Experts of a small language model.
Experts: 80 experts in each of 12 layers, 6 picks a token.
Training: a variant of Muon for the experts, 535M tokens.
Below are experts of layer 7 (counted from 0) of a mixture-of-experts language model. Rows are named gate (a neuron's input weights, with its number), up (a neuron's input weights, with its number) and show model dimensions 0-159. Each number is 128 + 32 x the weight over its row's rms, rounded and kept within 0 to 255. Numbers have three digits each.
Before each expert's rows: "comes after" lists some tokens at least twice as common just before its tokens as in all text. This comes from a sample of Wikipedia text that the model never trained on. Tokens count by the router's weight.

# expert 78
comes after: "\n", " |", ".", "==", ")", "==="
gate0:115135104068147205134121074140102184144095099121167131181116124090135128104089131104143119132132108199150119151094059117125142153066153121136144145052140153129175113076173099125115118152159140124177090159141167127123153141127133098112113082151124122090139116046092114198149128095167137124137114167132150094111125159123133100166062170156053137176145133165170120134139103095063081153125159123119127085098080154113124136112065069135196162156174139165140170112152091099205118115141118
up0:181147042138133115109175204130158178096190140115153146142149078148104149189165120131181169146148119175091155078115083176143133086175093114140084097104172132086169119124167111145083141086143117121075078139092139153107182102098127113095136127136119112075163127071121111152096182109116137158141150124076138119103147129150108119204071149098065119141202124104127083138158142122119102185166117086137109091126163108152104076140089154182146118113107144089145146170130102107145130119185153

# expert 27
comes after: "\n", " University", "\n ", "land", " School", " such"
gate0:147147118176120102067099101096160117113153134202165147180150059160091134149115148055217124168154101187133116102171160121126091090138122131157180090117162162121111158179115119131159154118208164131112147133165131094150140104092097212153130099088103153117138171112148140174161112152120104111156130079126157117107119094145155135111164126078163128100124111180232104116096116131126121122080135129107111131111108133123147114070152121146148140084127144151122086179148103158162200164190099
up0:093140177143167077132161077166127128123145138109156140095109116124114062131134174158117114174078125116229106138075096095224135174140107139124145104143106113105124104135077136182120099182107101138100120129169109168132095073149102167144075119120167107197111164189154102107190125140150126174130127133138077157069112088079142124092143052134132094152093134120112133164131133107103139150160121157095085164114077139099077178139112144081124126192156104136082152156127099120142127159184160

# expert 4
comes after: "\n", ",", "s,", " (", " well", "e,"
gate0:130093144181093145169118133137147150172163123163079096101141140165131087115135077150171123178109087097136166128141131093152088155145185091090179110136105115123133110103115090043153175133125158083120085088171090119154108163154092057133134127132119117121104145162096119099131095074150140213170164118104178102142111144126162114097134160163157149185114145113102113112136084140053159134113093172184116111150142099102121139085155086073133102131150116144190082170145205171160140077186119
up0:084160111171119158113121137114063126134128074175101154143090113142167151119130174141110130197163118093116141109179152096169139045069163133056150155173113084161135153161113140120099093157110179131147035108124117100096145140114139107055133104130125097100147138141116096144148136167164135139044119082111108134118112123087180114130124154110116064119126133101070133067063137106118096164120145124100153164107109158090114124098117149089094147170083152057080113074183132127186126150133149

# expert 6
comes after: " of", " in", " for", " to", " with", " at"
gate0:114134135161169148084133146165168113102105141128129166108185143162136112096093128180083084107089062135080191214148145125109148076118130146121098113134096086099119097136150082176108100123199150095169180129171090143128159144146173206144157114135098133158147075202171130057087124182134096053110157136131111158090112142142114126081109122127109116116115108148097181132155135162148059111109158063129128103161128148092101168141116100191110164124157139127105110179145122115125137130188144
up0:111155120184101083091159116147150182041175130135135112046171095153148158120148186159104163144073093133120109137147147150130090125173173090095052127105172143113135102163122147110117206107135128124100118145133161100113101136189070126134146196126039070115144160108127142111101152152128124097164114143131147131103120110164046139103155148103104151085128139112140123116185163111108144130125161147087135083132096167093185094135145119167097166066172082109135133167110087132171164154092130

# expert 11
comes after: "\n", " 2", " 1", " 3", " 4", " 0"
gate0:166159114177074092073083125150113176141163080155138142087127131062139067124125090115113174182161088113103101138110153210124119147126165126175121078133130129147148091140119092135148141128168214121109072101116174118172105155092127122164114098084100191092152138103144156180072091127110166114068112138098150121060208140089096081134124133161104096117104107151132087156109085113114097112162096118149130140135165145112148187117109132096093126156140123172223146159123144092141117113155111
up0:171137138183135158109123148133194150094153132094136152141108096084170103109109125123095110146138107080117146139146114112098192094125092103087131153121123092110150086067063101169157129152122081139103052135118111108124136142124134174149110185160158109137132130135139141042144150093085130131082140159129107095107132130161169169122103124198136162166094104192200053087180132129079129092072133134131126134144137129175103141191142123100103176122162190133132181172166158100086155099198166

# expert 71
comes after: "\n", " of", " in", " at", " for", " to"
gate0:134118168128160170111079088141132115140114164127104099083095135108094152132104147136096112169077113168153086195138132068129108153127161110169079184091179145111166192144175101100130143103176140079118093095087154101182117109137165082164096106101122076120113133170171111121176160048099135111134180124103145116107099191104156140155135074129166061095144095155133132161134110165138123101050144223158137143080108126168089171132118172172097110103122123151105154137145139111150169104168112
up0:115078093144135071107104112113125118110139159141146115153139163084094145079132118112117098123101133077118193158158144076060143224177149144117139113127150097106109132134149126144133160133119064111094037124110084128177172092166118088103032082086132067131126120130093106122141080112088116119185065104108128127085100147171153066133181119115108133129167134143189109109120163094119105146125151183115128186094156109131123091108135106144153046133136126156153161120109102123093096192114145

# expert 65
comes after: " the", " of", "-", ",", " in", " and"
gate0:139096102122040145096145108103120133143150128152080096128096085140132120212078148117132121172138047142187143113126146124134093109076158160106102126150169121145115082093121120165116168127166110100088151103114117128180139176135138167111137054089168127125142139179088155131138154135097039122168139119181150105093070156150103099137107143128177140116126158114167085156084133162090128180130072078131169170170192136113064117168132124125146141101109110106162114072095073177185132144111141
up0:170098134085161109162132151075088147103107053090122227117095095085132105137172161166054083162150143134082137101167131102120101169215103071156086157130125115135187160149121122140117196082143087053128144085113122090120131106098104075163115169198109169119147117117078139123111133179147085104118113089117144073105077159089106138151142164096085131096116141164123129136160123147157188132159117159144117104102112113166147066101104109106151117160098118111110138102108104104162151118132152

# expert 1
comes after: "\n", " |", ".", ")", "==", " ="
gate0:119110051148172127149136098129157132190161183102132154124175118151105088120123170101161116163133164158111170214135083094141146085103112176153150082185119084130134077126117085119094156117109085160132111151133165141121159118161119085140124179113099088166124113148120109083104114192139169132151180127180092134095160087145123116195094152175103135161092100095102110084074163146175168089112101082103135132117129187161107143128157105190130117195135181163169065148130106159145122082140160
up0:149123130159132117141175088102123118136126113138131114101104127094049164060117169102136160143119063183141125099085138138167148160164148129145151121113160122133102128168095201109159120132169162111198083086148079128136086100107086112108126148159134134093130112100153138089125056097097103133138065088117146159162158159133139134155133051122097100147053135132068120177135106111136121113061206140129139084114090134116102135086091204104163098159071089102077178078124107125128154120072119

# expert 15
comes after: "\n", " |", ".", "==", "===", ")"
gate0:128163143167160131095091158157145127109098103138140147137133100151139087137120116148208125127136167191127167087131063092176110085156141164131108109102126138144099088148111112111143139092141159081050138146176123109172142174148102159127084171108059119089145084105127103113149107128146146150127082198134091087111155133197068151164154192107174199064144185077140119142144182142131145136111140105122131136155057156108194162177139107165084146128113148081174128136160158127167157091143131
up0:133077110126068122129065098132135130136125160128069110104136125146165114098164091088222157062138207133130167079163128122164080064098107137076121093131100194143098135169136159098143149084130142120103155148104213133129147095193103139159145117132062158091137144094187155103204160108114129104143105127135138122145156183127101109227100124130149145127150179139141112171168155135140140094126182116159140093159160136100159166123127087125126175161137116115143141174124123134137079155118164

# expert 14
comes after: " of", " in", " with", " to", " for", " as"
gate0:130084163140141136099119153082175144119130156216103125129120162206131058098075111070104151110099099131126095158144098144177157198115150145115096087142101096146134110121192170094107095180134098079116099060117157136133155162190122140161150135123120124135112081118088124144156119203149104165099119149084078089170101131152127107133160190080113132144181186093164157133115098141168139132107112144110102113174171141151100189121139124098181142111111122149173143220148157138121156093124116
up0:150134146126083069190082103162144191120090195135116077135049135164107103141178079140111137144151156125089162105141144156122125133128088115099062159058156107103114133144173050138204117152157103136106097079111121139144163103086086196155112201144188097162170126100127178153182106130097163175131115108119136104077078146158132082158136164147153118116170112178121088099119109103103161131061093115110115145126101135143075138122076127151153115132157118131120132154165154111104084142113118

# expert 58
comes after: " |", "|", ":", " 5", ";", " 6"
gate0:095149173151142158162164134097151187133116080059135126163118104128085107174142133153154100139161134088132155121161115119119113179059186078113176123138144122157097122193036145132095139128146158105122139076093133064175124134129145130129161113169113137152102101140137130170113080083145147168151161200173152085103173155117136131142100088122109208180090177070116088158140141121115186152152087153152095177113120184082111165095140130109131147164113176145137139149108114213106109138110111
up0:166094101138136111129185154160102073163153118093081125157164163147127096174127174150051115128177097170067095187132148126122137140107106149142173088134141111136144126133155140135124119140113126107074119113119202079100109123204095109132140108149122151126122145139152120077137168155189106157145148183118115140123132153162135067119231144156170132125164163142095097113133081107105102137188128132152099091120111102163089071104201116144166100128158079152139188146195128158194110076158100

# expert 17
comes after: " |", "7", "9", "8", "6", " 5"
gate0:133125095127097199118148127150164096146119122204160125123139135134116116095140155135128150211145097127093161132087161163152114172085165121113095143114094126143136150203144143138170106163153138144091169148137107170117145116090108079111107173130154091121147128151113127127133127125149169098108117134113191203127135105166070116135101119133130135156146202124098108161043105105151186112079146154072130169147136142168092092096118150115156099062117102117099171173090152085137055047209171
up0:170154126124113110132134120192118143122137094083076123069089143145140098172109114118093087106133141109089095113126094082110181066156110152100122122182144113185118109082077069131137152146113119101127151130126095129150079136138137130078211098201114145095088114120099154134149053147132114199118092104112130080110110212081168116087144107132141170097088104101115100082120118163100087131139108215098166070121147112110141124156117089128114136160120091069164118146139131081114157169067082

# expert 34
comes after: " |", "|", ";", ":", " 5", " /"
gate0:147174099201095085113145096105167065132180106168134102135137083157149148170150085151172153160139082091159118161125103089124120063099134070136091100132096086180209173062125128166096112134051178110139127100117077092113129075153109132077128130083151137087158123176146084123134125145100109150131126078123183133120084150159097106098120127145155156073141078131155148107101161147137112190191161129136159149084101144136092172120102149119122153109088148143099142149147141112082060141171133
up0:099128101129128146120138170153148134126140095117135127110092173149120166079066129153143158153066158105136195152119073164179062143140085099140174126107091083143124183070163145158178178121174117120184152112100174152155079143138103147135132134127158152139133159152126061059096148136175183148165129108137093112118098138117052161080122096109150182132128145171120129134129100119107084139097186065135154130137186137136137119096164099119158147105084094174154154133130071222097139140099170